config.yaml
n_layer: 11
d_model: 128
n_experts: 128
experts_per_token: 2
router_score: "sigmoid"
routed_scale: 1.41
balance_loss: 0.0195
init_std_router: 0.00634
lr_router: 0.00273
vocab_size: 2048
optimizer: "adam_atan2"
beta2: 0.95
seq_len: 1024
Below are experts of layer 3 (counted from 0) of a mixture-of-experts language model. Rows are named router (the router's row for the expert), up (a neuron's input weights, with its number), down (a neuron's output weights, with its number) and show model dimensions 0-127. Each number is 128 + 32 x the weight over its row's rms, rounded and kept within 0 to 255.
After each expert's rows: "comes before" lists some tokens at least twice as common just after its tokens as in all text. This comes from a sample of Wikipedia text that the model never trained on. Tokens count by the router's weight.

# expert 80
router [119  98  94 123 198 133 198 121 115 139 101 158 143  92 136 109 154 145 135 201 132 153 122 149  97 115 121 214  81 130 145 159 154 111 113 133  76 163 134 119  63 131 149 181 150 127 105 145 156 110 108 137  91 155 152 133 107 142 158 157 156 198 118 120  86 112  89 119 139 140 115 132 131 141 110 139 155 119 116 166  57 125 148 148  89 101 102  71 116 198  52 134 137 157 153 161 149 120 156 107 138 102  73 106 110 141  39  82 100 170 157 122 144 126 166 124 168 156 157  79 132 177 145 121 128  51 132 142]
up0 [101 141  81 114 150 126 130 113 128 127 178  74 164 114 139  64  93 110 127 130 126 123 234 159 127 126 127 187 140 131 187 132 124 169 125 144 119 127 105 115 127 103 135 141 114 133 122  95 137  39 114 106  99 156 127 130  79 190 123  95 131 147 128 119 148 146 125 128 123  72  85  55  71 113 180 125 149 119 109  77 197 130 179 133 160 123 173 100 143 158 128 185 148  93 120 130 133 162 166 137 125 153 132  70 166 166 128 130  88 188 176 133  33 121 102 135 120 119 155 123 138 162  71 148 113 131  98 126]
down0 [124 108 139 110  90 144 126 132  64 129 159 142 121 104 131 129  92 131 145 129 192 140 127  61 111  90 101  91  99 113  84 149 207  69 151 116 130 141 160 202 147 156 142 128 131  71 107 129 102 158 106 132 137 139 124  73 115 117 126 128  86 146 208  25 165 181 184 141 147 118 109 137 127 156  42 112 140 151 129 139  66 195 120 128 145 105 156 144  88 149  74 142 151 166 110 171 182 121 129 102 190 134 175 159 137 114 122 124  84 111 119 129 125 129 144  99 148 133 147 107 164 140 148 132 125  79  94 139]
up1 [158 132 140 119  95 130 156 127  94  77 162 146 110 181 128 134 150 110 119 155 102 128  91 157 220  88 108 133 158 204 155  82 133 140 126 207  86 142 130  75 127 127 129 142 101 124  59 125  31 121 150 103 107 172  91  84 104 138 138 156 127 129 133 188 105 112 159 125 207 105 111 133 118 123 128 154  93 148 114 135 152  78 128  70 149  73 115 156 146 142  59 126 130 157 125 161  56 120 101 171 128 170 131 166  90 150 147 127 132 129 130 139 140 142 118 133 150 130  72  99 126 170 124 124  76  77 165 114]
down1 [147 132 140 149  96  94  86  74 168  71 145  92 166 165  87 123  71 138 135 100 130 126 137  99 144 144 124 183 136 135  97 142 120 125 131  76 179 102 100 104 157 168 170 127 104 167 209 143 146 139  89 118  50 127 124 131 135 118 113 127 162 128 123 149  38 154 150  51 198 164 133 163 113  82 106  68 121 129 118 176 103 140 123 179 107  74 150 113 123 129  94 181 128 199 146  97 163 132 161  94 127 132 129 133 128  66 122 103 128 117  96  89 158 120 148 139 184 127 137 118 148 131 125 149 135 126 130 205]
up2 [150 110 213 183 120 106 167  63 139 236 112 163 101 140 130  86 146 181 130 189 127  81 125 126 180 111  99 159 161 110 112 126 126 140 140 160 126 150 172 161 100 131 121 126  84 108 110 130 119 134  75 128 126 137 169  89 141  76 127 108 122 125 137 129 146 139 124  69 129 137 157 131 114 149 165 111 125 123 115 183  88 118 137 135 127 111 116 100 110 158  63 124 131 122 171 169  43  58 123 127 141 144 102 135 162 150 173 178 122 103 176  45 139  75 102 132 141 148 108  76 124 165 121 139  94 108 176 140]
down2 [143 150 125 127 122 177 163 118 135  67  98 105 128 114 125  87  84  84 206 130 122 148 129 121 127 217 135 125  83 151 161 122  67 156 141 158 188 149  83 167 173 154 117  91 106 117 126 196 107 132  89 125  68 115 133 129  51 149  95 129  88 136 126 128 123 127 136 153 139 107 138 138 127 135  65 103 128 119 136 132 107 126 129 131 121 121 146 148 201 141 141 212 135  91 143  86 128 155 125 141  64 206 110  93 118 124 192 110  99 120 159  76 106 174 171 155  89 120 118 137  53 135 134 119 122 168 130 124]
up3 [130 137 135 119 119 129 129 119 143 215  58 181 129 136 161 125 131 168 132 131 128 126 129 133 126 155 126 140 131 127 122 115  87 168 152 147 102 138 118  29  92 138  99 131 127 126 159 162 132 132  73 150  21 175 201  66 141 165 142 182 174 130 136 119  84 118 124  99 129 130 131 121 125 140 106 112 139 139 123 161 105 145 149 103 124  81 133 125  98 127 135 142 128 133  82 128  62  94 124 158 216 126 129 119 127 157  92 139  45  73  82 131 119 112 171 121 150 187 125 126 122  77 106 166 133  76  76  91]
down3 [165 131 119 176 129 164 133  96 112  83 116 119 132 196 125 120  96 129  86  97  98 164 137 146 132  75 167  95 116  58  98 132 123 113 127 156 129 156 128 171 146 177 103 186 113 191 128 129 106 128 116  61 137 139 163  79  52 130 131 132 110 130 215 113 207 125 102 233 113 103 164 130 124  70 106 131 171 161 130 102 154 143 131 114 128  56 177 121 151  78 165 199 127 130  86 152 134 145 113 151 136 130 126 120 111 107 116 152 141 111  93 132 159  95 125 155 121 105 113  77 133 149 121 103 126 138  78 125]
comes before: " |", "h", ":", "lege", "id", "er"

# expert 86
router [143  51 139  91 128 147 176 140 171 162 114 106 118  87 177 131 130 101 121 131 157  77 219 114 143 114 144 181 164 154  92  99 135 155 130 120 107 109 169 113 170  70 115 126 112 102 119 107  78 113 126  92 117 156  94 143 101 166 201 189 194 139 144 196 138 115 139  82 117  78 129  96 134 122 123 156 130 150 139 151  83  75 113  78 109 178 148  57 101 123  99 114 165 106 125 137  97 127 127  97 135 117 175  76 101 167 141 136 174 134 145 133 145  84 144  89 151 149 160 171 155 149 116 120  72  84 135  99]
up0 [142 140 115 129 172 154 188  99 162 128 128 160 143 137 139 122 117 159 113  90  81 106 158 163 176 118  92 177 106 128 130  43 220 131 161 155 182 192 103  86 137 104 127 110 121  92 130 113 130  25 151  98 162 128 166 129  71 107 120 153 124 133 121 213 158 109 139 126 103 141  48  89 141 118 100 131 130  57 135 105 140 126 127 122  73 128 125 109 128 125 157  95 144  28 129 110 118 129 100 150 127 150 138 132  82 133 118 150 126 114 116  69 168 100 150  90 136 137 142 145 122 154 138 146  78 139 154 126]
down0 [110 104 123 147 108  88  24  84 100 137 128 111  61 106 142 143 149 158 234 174 117 109  90 210 109 137 126 150 107 144  89 121 154 173  73 113 136 113 118 102 131 134 118 189 170 115 160 112  73 120 157 123  86  94 136 165 122 118 136 158  63 184  62 155 153 160 136 139 187 139 129 142 128 165 121 131 137 131 226 108 129  76 157 113 179 113 142 142 142 127 137 128 116  88 138 121 123 167 127 123  72 120 129 115 115 131 144  90 149  80 126 157 130 109 128 168 103 167 115 155 114 129 131  71 148 127 108 136]
up1 [129 126 111 164 110 153 138 110 143 201  77 179 157 123 136 101  63 125 103 182 130 157 172 151 146  30 183 126 123 220 126 199 164 125 138 143 127 113 126 137 126 108 128 182 113 164 130 151 138  92 140 113 120 240 140 128 129  85 132 129 113 128 101 147 126 102 130 115  83  48  89 128 123 130  77  87 145 171 132 159 127 124 132 162 130 168 179  96 132 112 127 127 155 140 127  88 108 125  83 123 128 130 128  99 125 123  62 106 117 131 129  90 161 158 134 126 140 156 222 116 136 111 113 136 139 141  71 126]
down1 [108 137  71 150 109 166 146 122 152 140  96 117 159 186 127  67  61 120 120 168 132 115  87 167  76 180 126 160 139 103 132 177  98 101 116 126 114 116 101 100 110 146 144 174 145 135  49 117 135  81 151 108 140 148 152 136  92 126 170 124 153 133 128 112 132  48  96 253 131 148  90  56 120 109 138 123 127 129 117 123 213 158 193 131 144 126 152 128 109 138 163  96 139 113 134 112 119 165 105 197 121 167 167  86 122 113 157 112 126 143  77 131 161 150 144  75 128 157  98 154 126 116 141 126 131 109  88  88]
up2 [129 128 113 122 135 145 219  89 113  70  77 198 126 123 148 108 107 128 139 149  78 125 163 146  87 127 107 135 128 136 133 127 132 128 163 148 136 160 124 121 128 127  36 135 161 128  66 188 159 127 136  76 130 104 114  79 125  69 147 129 148 132 118 114 129  26  91  94 150  95  69 133 103  93  50 113 127 168 118 198 129 119 169 136  61  98 160 139 100 121  63 129 129  81 130 130 116 120 118 119 198 121 113 130 131 142  87 157 124 119 130 116 128 154 191 128 130 190 113 113 163 119 129 165 141 128 150 157]
down2 [105 195 130 150 167 138 131 179 104  95 137 126 107 155 117 150 129 129  95 137 100 118 124 129 131 128 112 193 199  99  51 103 142 137  89  87 134  87 128 130 106 127 127 172 184 150 126 115 128 181 127 161 192 127 147 122 129 113 100  50 132 108 122 125 126  94 128 129 121 115 126 167 110  75 128 101 125 108 102 178 126 154 137 168 105 127 140 215 130 105 138 118 123 108 129  67 124 131 126  81 157 111 126 151 148 129  90 128 131 109 123 143 111 106 193 175 148 102  63 105  95 144 239 113  37 113 182 161]
up3 [162 191 133  92 147 145 128  87 207 134 139 135 157 162 109  67 122 123 120 162  93 154 128 130 126  74 109 123 105 236 127 138 150 138 133 146  87 255 101  75 113  90 146 116 164 128  19 103 131 128 124 120 127  91 132  74  73 132  90 131 109 152 160 135  82 130 131 114 170 150 129 131 170  83 127 140 100 185 117 112 137  94 152 126 131 140 113  99 160  84 129 114 145 141 180 134  90 132 146 126 145 130 189  86 157 141 123 140 142 146 143 152 113 149 127  99 128 129 122 109 131 140  81 121 135 131 157 143]
down3 [141 123  75 181 134 147 165  90 143 136 128 157 110 104 162 177 125  70 152 154  42  77 106 123  94  85 129 135 102 114 119 134 119 127 110 160 101 119 122 110  77 128 130 170 100 115 126  72 160 145 113 116 107 202  91 203 176 157 155 175 132 138 187 140 141 126 157 131 152 146 127 155  63 115 151 123  80 151 185  86 159 165 144 144 105  93 125 219 114 160 106 155 130 140  96 102 111  96 118  46 156 146 113 131 140 121 104 178  66 123 112  96 134 148 131 127 175  94 121 129  69 149 118 146 129 165 144  90]
comes before: " ", " M", " S", " B", " Total", " L"

# expert 8
router [145 121 120 108 105 173 119 159 173 160  84 154 192 135 175 104 181 123 146  83 121 125  89 177 122 113 102 112 132 122 165 133 135 124 137 100  82 148 135 112 127 119 168 202 115 135 124 113 109 125  75 105 125 137 129  29 146 143 102 153 138 125 102 129 157 149 102 114  98  96 105 112 133 114 153 155 131 115 153 109 159  85 146  82 178 164  65  12 124 153  91 130 181  96 103 156 128  73 133  79 184 121 140 170 144 114  93 182 149 156 136 135 113 176 101  94 138 142 140 126 196 123 129 152  86 107 192 142]
up0 [170  48 131  97 184 145 134  68 126 131 134 146 127 126 126 109 137 146 141 149 120 145 151 131 111  75 124 117 134 161 134 125 151 175 116 128 137 128 121 217 128 116 133  84 203 125 104 103 159  85 163 109 107 120 151 118 129 131 126 184 147 128 124 152 175 129 126  75 187 128 129 130 115  79  85 129 165 143 111 132 119 101 174 198 129 121 127 136 104 158  57 143 117  49 165 127 115 173 111 184 129 105 136 153 171 137 137 138  37 128 121 140 131 125 126  52 124 204 150  86  78  90  58 121 150 111 125 133]
down0 [134 120 139 139  92 171 129 121 127 108  95 142  50 128  95 114 133 128 123 141 135 129 194 108 140 203 156 108 144 122 132  59 132 179 176 151 160 114  97  93 166 134  84  72 155 114 126 131 136 179 143  67 124 145 122 121 128 100 139 118  96 136 157  94 101  98 205 118 118 125 125 122 108 122 119 104  94  84  97 134 125 132 213 185  89 132 134  59 129 136 126 128 151 100  72 178 126 123 138 100 142 137 113 191 147 122 158 109 138 100 131 145 122 107 197 203 104 108 114 133 229 115 105 125 113 183 111  78]
up1 [128  56 119 125 128 169 128 127 145 153  91 116 127 109 155 130 127 105 131 126 108  82 135 164 130 140 128  85 130 129 134 156 125 129 128 171 157 168 129  37 114 128 164 168 134  96 153  94 128 123 118 112 130  53  92  63 127  89 155 165  49 141 116 143 139 135 103 102 148  94 104 117  78  93 101 147  89 128 129 127 123  80 167 101 127 145 126 177 113 133 104 169 127 129 128 130 106 202 136  74 167  93 127 128 141 139 170 134 148  74 178 127 107 161 169  54 149 122  69 156 226  81 164 126 134 132 127 209]
down1 [114 133 120 106  39 124 239 120 124 131 111  87 138 133 207 136  95  88  91 107 165 181  80 158 107 127 167 119 131 128 176 128 176 150 129 130 110  78 105 172 103 141 153 122 140 124 162 126 103  67 105 116  93 178 124 146 178 131 207 136 120 115 114 146 120 167 163 127 105 147 126 148 129 126 127 121  86 125 128  66 136 140 121 140 114 151 132 135 110 106 124 109 126 136 127  88 127 113  82 255  77  69 143 104 103 129 128 163 128 176 134 158 166 119 134  99 105 142  99 105 118 123 129 141 129 117 128 107]
up2 [ 48 148 117  88 114 163 179 144 131 151 123 150 126 184 122  76  85 139 159 127  99  92 125 155 155 117 116 129 148 151 120 130 128 129 130 121 196 128 116  81  82 114 119 185 151 139  97 159 138 146 143 121 129 218 104 123 129 127 108  89 110 131  58 149 121 145 157 130 135 129  94 103 131 174 133 128 139 144  36 115 138 143 136 196 140 158 130  66 128 172 122 147 233 125 105 143 126 182 154 137 128 111 129  88 114 129 127 160 161  75 130 130 127  64 125 102 181 128 123  97 181 152  78 171  53 117 121 146]
down2 [143 121 169  99  99 127 117  33 177 123 133 114 125 147 106 135 151  95 101 118 107  98  81 147 155 131 154 171 129  42 120 125 109  93 148  53 131 108 125 139 158 101 129 121 196 122  13 178 149 151 170 136 152 110 134 117 129 168 157 112 141 161  97 122 189 147 152 110  87 140 170 113 111 128 130  96 157 105  54 112 130 173 171 179 134 163 177 124  84 108 143 128 134 140  86 124 127 220 129 139 124 136 126 117  85  76 133 129 160 133 149 138 110  89 128 128 104 143 159 116 119 104 128 126 103 188 118 178]
up3 [133 124 161 152 130 122 129  77 168 138 146 134 162 137 135 128 185 105 129 171 108 139 126 126 198  65 129  93 156 190 127  90 145 125 127 128 154 126  60 152 143 115  56 222 128 128 124  65 168  70 148 119 108 131  99 110 116 132 161 141 127 126 126 185 144 131 126 110  98 112 105 128 114 132  92 122 142 139  46 133 132 144 115 131 131 170 128  71  79 126  44 128 137 128 113 156 172 156 118 151 142 128 165 128 116 177 131 111 117 160 128  87 104 125 126 134 198 153  92 153 194 185  82 162 148  41 110 123]
down3 [ 67  49 105  56 106 124 183 134 149 147 138 125 135 160 120 112 107 166 102 125 162 118 154 133 170 106 158 143 172  53 123 116 114 187 106 161 111 129 151 125  88 144 141  86 192 173  85 141 117 160  84 127 135 149 149 124 169 116 110 176 124  97 103 139 120 107 134 130 154 137 115 113 128 179 137 128 133 182 147 157 132  91 163 129 114 130 115 169 131 111 116 142 103  81 126 146 121 141 206 115 129  25  90 130 192 100 126 140  95 121 116 147  76 103 205  77 116 128  92  94  80 128 183 182 115 110 133 133]
comes before: " was", " is", "\n\n", " had", " has", "alth"

# expert 118
router [149 101  99 129 128 122 179 133 198 155 102 114 159 107 116 116 135 115 120  77 131 119 109 115 154  61 113 159 185 160 159 123 127 186 187 155  92 177 147 114  78 117 176 145 147 144 119 182 122 136 137 113  71 137  80  70  60  51 126 141 116 118  64 119 165 115  94  96 115 110 119 128 124 132 114 152 128 112 124 185  48 156 126 104 132 102 158 106  93 121 125 127 132 131 144 170 140  89  95 157 129  82 169 139 148 215 148 147 157 120 205  98  78 107 125 132 147 162 165 162 115 168 141 155 156 121 152  99]
up0 [140 141 139 128 127 119 147  24 118 168 186 127 105 134 133 128 119  82 118 124 122 109 127 117 128 175 164  80 122 113 147 132 147 178  98 207 128 131  93  46 143 122 129 122 162 123  99 167  55 160  98 138 125 128 131  80 132 122 127 122 159 145 140 176 157 158 101 134 164 142 114   3 127 146 104 122 122 116 128 140 126 103 126 127 127 232 135 110 101 124  73  99 193 128 165 130 131 148 127 115 153 106 149 114 110 185 148 128 113 189 136 137  58 109 109 118 123 113 169  68 126 110 132 132 133 127 112 189]
down0 [151 148 205  70 143 114 130 120  55 176 129 121 143 131 117  66 114 128  95 150 109  92 133 171 150 101  60 106 142 135  91 133 118 146 113 137 149 134 148 195 141 131 151 120 183 211 114 143 138 134 123 162 135 124 108 184 139  65 126 127 113 165 129 139 127 132 137 121  94 149  91 130 107 154 125 149 160 162 182 111 220 148  77  94 107 171 149 107 132  74 162  89 118 128 132  73  32 112 172 120 136 140  78 149  91 128 113  74 126  92 129 187 130 131 127  99  92 124 143 124  82 145 171 146 100 133 156 118]
up1 [130 146 124  23 143 173 191  64 105 100  55 128 160 111 158 128 143 205 138 135 188 127 147 130 131 160 109  74 126  93 121 127 120 126 113 132 187 112 115  58  86 122 124 133 142 151 118 169 128 157  43  95 129 115 132 114 127 120 112  92 219 182 148 130  66 139 129 134 162 128 109 107  95  85 125  40 129 119 126 123 131 129 156 128 117 119  37 126 127 129 136 123 192 114 166 135 158 147 127 128 121 113 138 121 132 147 119 178 128 134 158 125 121  86  97 124  73 160 129 172 123 143  97 141 146 145 122 132]
down1 [124 140 127 208 129 166 113 130 142 102 127 106 137  92 128 143 119 110 132 174 157 163 145 117 131 111 136 132 206  61 123  39 146 124  52 109 171 128 126 121 111 166 129 143 142  54 175 120  74 123 125 140 126 160  90 107 123  84 104 132  48 128 132  94 172 102 114 127 142 120 121 127 124 145 125 123 115 111 127 177 170 147 145 178 125 163 133 143 111  86 116 128 133 125 174 162 124 145 127 100  55 115  55 176 192 194  67 129 157 107  74 123 146 128 117 126 123 116 126 202  82 130 121 142 145 135 132 189]
up2 [129 134 147 180 148 116 141  41 106 120 171 137 116 118 128 121 185 141 127 131 144 173 128 134 133  71 211 123 122 129 100 153 113 127 183 156 152 158 184 170 151 126 111 112 132 149 111 131 102 123  92 179 106 126 126 126 128 128 104  91 147 105 101 153 165 129 135 114 125  87 114  93 121 128 147 180 128  85 127 124 180 161 129 112 123  90 156  88 136 137 128 158 211 144 193 214 113 126  61 144 127  94 152  23 192  93 130 128 128 125 136 128 119  87 127  27 125 131 135 130 128 115 103 103 121 115  71 155]
down2 [139 124 126 134 130  70 213 121 140 106 114 119 138 137 125 102 165  71 148 145  91 123 159 108 158 154 138 146  89 106 130 125  93 127 121 109  89 112 121  96 124 167 109 127 194 202 141 130 157 162 150 165 128 155 154 132 172 170 136 130 128 128 142 121  65 217 106  91 105  64 123 112 108 184 128 168 134 151 117 132  64 127 121 107  85 111 119 116 154 148 121  81 135 160  91 186 136 153  78  99 148  86  73 142 139 127 102  69 120 124 166 124 213 134 153 126 135 183 158 120  90 160 137  75  66 122  69 144]
up3 [141 133 132 111 127 126 148  83 119 157  56 128 142 102 228  67 157 147 118 113 100 100 142 127 183 139  78 158  98 101 129 129 103 118 107 118 131 177 129  46 112 160 129 124  91 150 147 129  87 133 103 141 132 137 139  47 130 149 198 128 177 127  64 127 114  95 130 140 136 137  77 112 102 154 158 166 158 127 125 203  85 124 134  99 111  94 141 130 131 128 132 186 141 131 108 127 145 146  91 155 119  32 136  53 113 141 126 176 136  57 126 113 113 126 154 118 201 147 164 134 171 130 132 134 160 115 115  94]
down3 [128 128 131  92 129 138  68 133 110 122 133 107 170 124 128 109  75  25 148  87 171 128 151 152 131 184 202 111 133 157 118 111 115 157 154 166 128 157 117 151 154 121 178 133  94 156 147  86 129 133  79 134 168 204  46 129 145 126 101 125 153 147 131 118 166 151  98  89 131 111 145 151  72 147 126 127 144 173 165 131 147 128 128 121 139 183 116 144 119 114 124  85 134 120  98 128 177 138 173 103 122  86 129 133  99 103 208 113 191 133 129  97 134 142 132 107 160 135 118  95 127  68  99  27 155 113 104  60]
comes before: "n", "a", "r", "o", "i", "l"

# expert 2
router [158 152 154 106 211 149 188  96 147 115 146 136  90 124  90  51 125 151 128 135  93 111 211 148 183 144 150 109 139 107 180 168 147 125 143 122 105 192 166  83 151  96 169 151 125 174  94 110 152 116 117  93 143 127 103 102  81 118 112 135 150 155  97 101 159 161  69 141  98  27  86 157 122  74  88 116 148  99 115 131 155  95 119 134 110 131 136 117 119 138 145 161 200  98  91 113 129  70 142  83 167 104 134  77 147 139 131 122 147 123 194 137 104 147 154  96 178 144 139 109 159 126 127 103 112  89 130 102]
up0 [129 106 111 124 172 106 128 113 134 105  53 130 130 154 110 122 136 134 109 130 128  66 121  99 126 116 139 127 141 129 126  67 190 221 129  79 127 135  96 157 116 121 132 143 128 132 132 130  98 165 128  90 102 163 181 124 143  33 111 127 135 190 130 128 127 113 150  72  84  74 107 124 139  77 138 139  77 138 190 208 116 192 129 134 129 102  87 129 121 148 110 132 117 105 131 145 134 174 137 128 243 139  65 128 161 204 120 139 111  90 144  91 144 128 110 140 112 140 155 176 159 147 105 128  85 142 128 126]
down0 [102 157 131 133 133  55 130 127  99 115 122 117 123 106  87 127 159 193 117 149 148 122 126 137 176  94 128 141 132 155 124 122 147 125 124 127  74  61 158 106 137 112 153  89 135 192 163 125 173 146 135  73  69  99  77 164 180  82 166 132 136 146 140  99 127 126 140 176  69 113 191 136 111 159  97 151  71 146 136 113  98 117 127 117 173 123 165  91 134 119 111 146  37 129 129 110 128 156 128 112 129 115 128 109 125 199 131 134 145  94 156 205 152 136 118  66 142 182 120 125 123  96 175 157  62 202  74 136]
up1 [196 128 129 110 130 126 146 110 130 116 143 165 133 134 141 127 125 120 124 117  85  71 128 160 128 109 180 139 142 164 199 127 119 124 125 166  87 143 137 138 129 135  89 163 133 127  81 113 138 105 160 144 113 128 119 148  75  71 177 135 116 129  92 140 209 125  40 120 128  78 108 114 116 126 144 132 151 126 109  67 128   5 119 125  61 138 175  78 127 115 149 181 161 128 162  91 141 119 129 128 128 128 193 133 113  94 131 189 131 143 149 104  46 113 125 111 136 175 161  33 114 133 118 116 118 127 136 163]
down1 [130 161 130 133 123 109 132 125  79 110 114 125 123 128 132  75 156 152 197 129 170 118  85 170  65 175 125 140 131 156 114 161  97 146  90 143 151 128 207 125 125 123 146 106 126 157 115 107 142  78 132 116  90 117 122 246 172 129 127 107 161 131 187  90 129 103 128 153 123  81 114 102 117 122 126 120 126 126 119 115 160 117  10 197  98  92 137 215 130 129 172 130 127  91 109  83  84 127 154  88  89 123 112 163 109 128 128 152 168 159 126 127 118 149 125 196 118 127 127 118 187 133 138  74  98 128 102 102]
up2 [143 130 132 154 108 178 231 122 144 123  86 127 137 131 102  88 108  88 103 105 151  51  50 117 207  56 131 126 125 118 154  66 120 205 135 144 126 131 182 138 197 157 131 129 134 126 169 130 143 131 147 132  79 120 110 130  49 147 116 173 126 115 126 137 165 171 195 104 129 126 105  99 134 142  91 137 128 144 137 127 126 106 127 126 125  76 167 100 128 154 146  79 174 132 136 119 128 139 158 129 119 133 126 128 181  74 100 151 106 166 127 149 106 133 100 148 139 165 128  76 166  93 174 127 138  96 207 133]
down2 [155 120 140 142 112 138 161 170 125 101  91  68 161  76 130 121 141 139 120 119 141 139 146  73 134 154 101 164 113 106 175 130 152  65 151 108 128 134  78 132 129 142  76 102 149 173 127 143  83 132  96 177 144 150 116 188 101 173 122 165 131 126 127 144 112  86 105 104 169  54 132 128 130 197 155  82 115 202 120 126 114 143 117 157 136  76  86 160 128 132  44 105 113 128 113 110 129 129 186 114 205  19 124 141 134 183  45 176 140 103 143 133 141 131 120 128 126 157  97 171 153 143 127 118 139 116 129 134]
up3 [197  78 121 145 139 129 139 166 255 182 118 127 134 157 127 134 142 166 168 120 149 125 168 155 166 107  51 117 124 185 159 135 140 129 125 150 129 144 141 116 100 125 122 113 125 118 127 102 129 130 171 100 121  85 123 122 124  89  98 197 171 153 161 133 119 128 183 136 127 107 143 101 134 106 109 143 131  50 128 128 127  97 178 148 126 144 121 131 115 128  17 135 127 157 156  98 102 129 128  86 126 115  99 125  97 195  71 105 102 138 124 129 120  73 131  61 128 127 134 115 129 228  89 128 136 130 125 125]
down3 [122 149 158 116 135 165 143 115 196  81 102 135 188 146 174 113 118 105 123  71 108 122 107 121 120 182 126  89 136 128 128 116 124 109 121 127 126  92 140 119 119 160 134 126 193 129  96 131 101 100 110 142 127 120 126 134   7 133  83 147  98 145 138 168  85 153 104 148  92  88 201  80  56  88 125 125 119 129 113 125 124 144 101 202 121 178 141 113 116 132 108 115 104 130  94 139 159 125  86 158 226 149 140 135  97  80 224 119 136 136 109 125 149 118 140 103 174 110 137 136 141 141 149 104 216 131 123 152]
comes before: ",", ".", "'", "\n", " and", " ("

# expert 116
router [146 111 152 120 126 233 142 103 112 175 150 139 145 131 134  37 121 163 146 113 151  99 109 172  89 103 101  96 164 162  86 128 180 151 174 148  88 143 160 144  75 121  77 112 157 140 110 140  98 106 129  98 137 185 159 110  95 153 144 171 109 104  94 121 107  91 168  79 119 115 117 133 115 156 152 121 118 139  98 152  98 139 115 117  79 148 148  95  87  99 144 155 196 158 153 198  83 103  81 133 130 164 167 109 162 192  97 148 114 122 129  85  98  80 188  65 155 108 166  96 105 149 120 160 145 115 112 151]
up0 [164  57 123 133  85 158 122 132 127 140 124 146 107 123 114  93  88 131 126 131 132 127 202 159 130 128  96  97 179  80  68 119 124 148 164 159 125 187 131  79 127 116 112 129  42 128 105 154 171 118 165  83 100 130 160 126 158 152 181 141 129 135 101  17 105 131 118 135 126  95 179 125 125  86 164 109 131 121 128 129 165 101 150 127 129 127 172 123 170 134 106 168 126 115 178 131 103 156 219 127 129 127 155  72 152  57  45 130 126 110 132 157 150  92 103 136  60 137 129 140 139 150 113 130  95 128 151  77]
down0 [133 166 101 140 120 135 133 137 175 132 130 123 113 155 144 128 122 110 131  71 119 170 118 133  71  66 127 113 140 114 155  94 196 170  44 127  86 129 125 151 135 121 158 124  92 133 137 160 139 167 114 143 104 126 193 242 136 141 125  86  90 135 128 169 168 158 148 184 159  93  95 126 139  72  65  98 172  76  98 179  67 147  95  74 146 127 128 153 134 111 124 111 114 130 139 142 181 125 141 126 108 117 189 107 183 111 104 107 125 119 146 167  72  69 132 147 115 193  92 132 121  77 128 112 143 118 130 127]
up1 [ 89 125 133  57 161 129 140 133 134 103  95 128 161 136 128 101  79 140 127 148 154 151 130 187 128 105  16 185 226 112 137 136 115 126 122 102 161 150 131 131 129 113 152 161  90 186 163 146 121 149 108 180 190 183 157 128 168 125 136 111 132 121 149  91 117 131 137 145 141  92 157  96 152 145 129 129 138  66 136 116  85  49 145 148 120 100  77  91  52 172 124 165 119 126 160 182 126 140 132 127 125 102 132 154 153 132 124 124 126 109 117 126 172 192 111 126 181 128  65 136 128 146  44 127 127 115 125 154]
down1 [175 114 168 111 135 121 109 113  83 127 110  91  98  51 131  64 162 105 151  56 112  84  81 112 122 148 138  60 161 128 134 135 223 127 128 127 127  99 118 134 130 117 128 137 174 160 138 123 116 159 136 132 160 129 128 115 201 131 131 125 165  97 160 102 129 183 123 108 168 132 121 192  87 109 119 102 156 180 124 127 138  89 121 117 127 204 108 115 138  82 160 129 127 124 139 160  67 114  53 154 252 128  87 165 146 112 117  83 119 141 124 116 110 155 130 130 164 128 149 100 135  83 156 117 156 138 143 110]
up2 [ 86 145  82 128 100 124 144 126 128 127 124 173 130 108 127 110 162  88 124 163  72 136 128 128 128 106  95 138 169 154 132 147 192 146 149 118 141  89 128  78 139 125 141 255  73 148 119 155 135 131 137 149 132 119 128 127 102 156 128 146 125 137 126 148 118  94 129  73 219 126  67 125 136 127  15 133 164 111 103 128 127  91 128 130 109 139 120 228  81 140 121 124 112 144 138 139 101 113  59 126 128 127 143 128 125 130 120 174 133 110 136 112  59 123 152 128 176 109 197 105 131 131 111 127 128 145 179 104]
down2 [ 68 149 136 123 112 143 133 125 130 137 114  72  98 125  88 132  95 115  73 144 123 120 207 161 129  96 191  64 127 107  70  80  90 105  85 132 146 193 136 124 119 141 122 128 137 127 180  78 141  91 118 120  95 128 121 176 134 158 113 127 190 193  99 128 131  95 188 149 161 170 126 115  81 131  84 128 130 169  62 175  96 120 168 159 104 222 142 134 130 107 120 145 132  93 152 134 133 114 126 138  58 157 140 138 140 131 156 135 126 131 152 132 133 157 121 182 126 126 109  47 143 107 119 164  68 172 163 127]
up3 [255 117  79 135 130  79 108 130 127  63 138  85 149 133 211 178 138 129 107 135 151 111 176  72 128 147  97 123 121 155  90 156 129 124  76 151 102 107 111 127 122 129  86 130 134 164 157 181 106 154 102  48 128 115 217 128 119  85 195  67 145 149 112 122 104 200  95 129  95 146 116 116 123 128 134 133 124  83 192 128 130 119 128 142 130 128 127 118 115 102 128 128 217 122 111 160  81 163 131 121 127 115 155  73 187 127 152 115 128 132 128 132 127 129  96 111 141 110 154 146 127 179 127 127 129 128 127 116]
down3 [ 98 125 142 133 127 127 138 159 119 175 137  92  94 138 144 125 143 156 122 125  95 126  87 130 203 121 122 162 163 113 130 152 106 132 128 130 187  98 125 125  89  25  95  79 148 155 119 122 156 162 104 118 145  87 103  50 184 164 146  67 128 109 136 154 123 117 155  95  86 138 135 141 122 139 123 154 137 142  85  84 136 211 142 109 107 127  93 166 165 137 104 152 149 132 173 111  89 151 122 132  87  61  95 107 103 136 102  97 205 172 177 112  93 111 130 128 154 113 112 158 163  97  85 164 119 233 145 148]
comes before: " by", " to", " in", " as", " the", " on"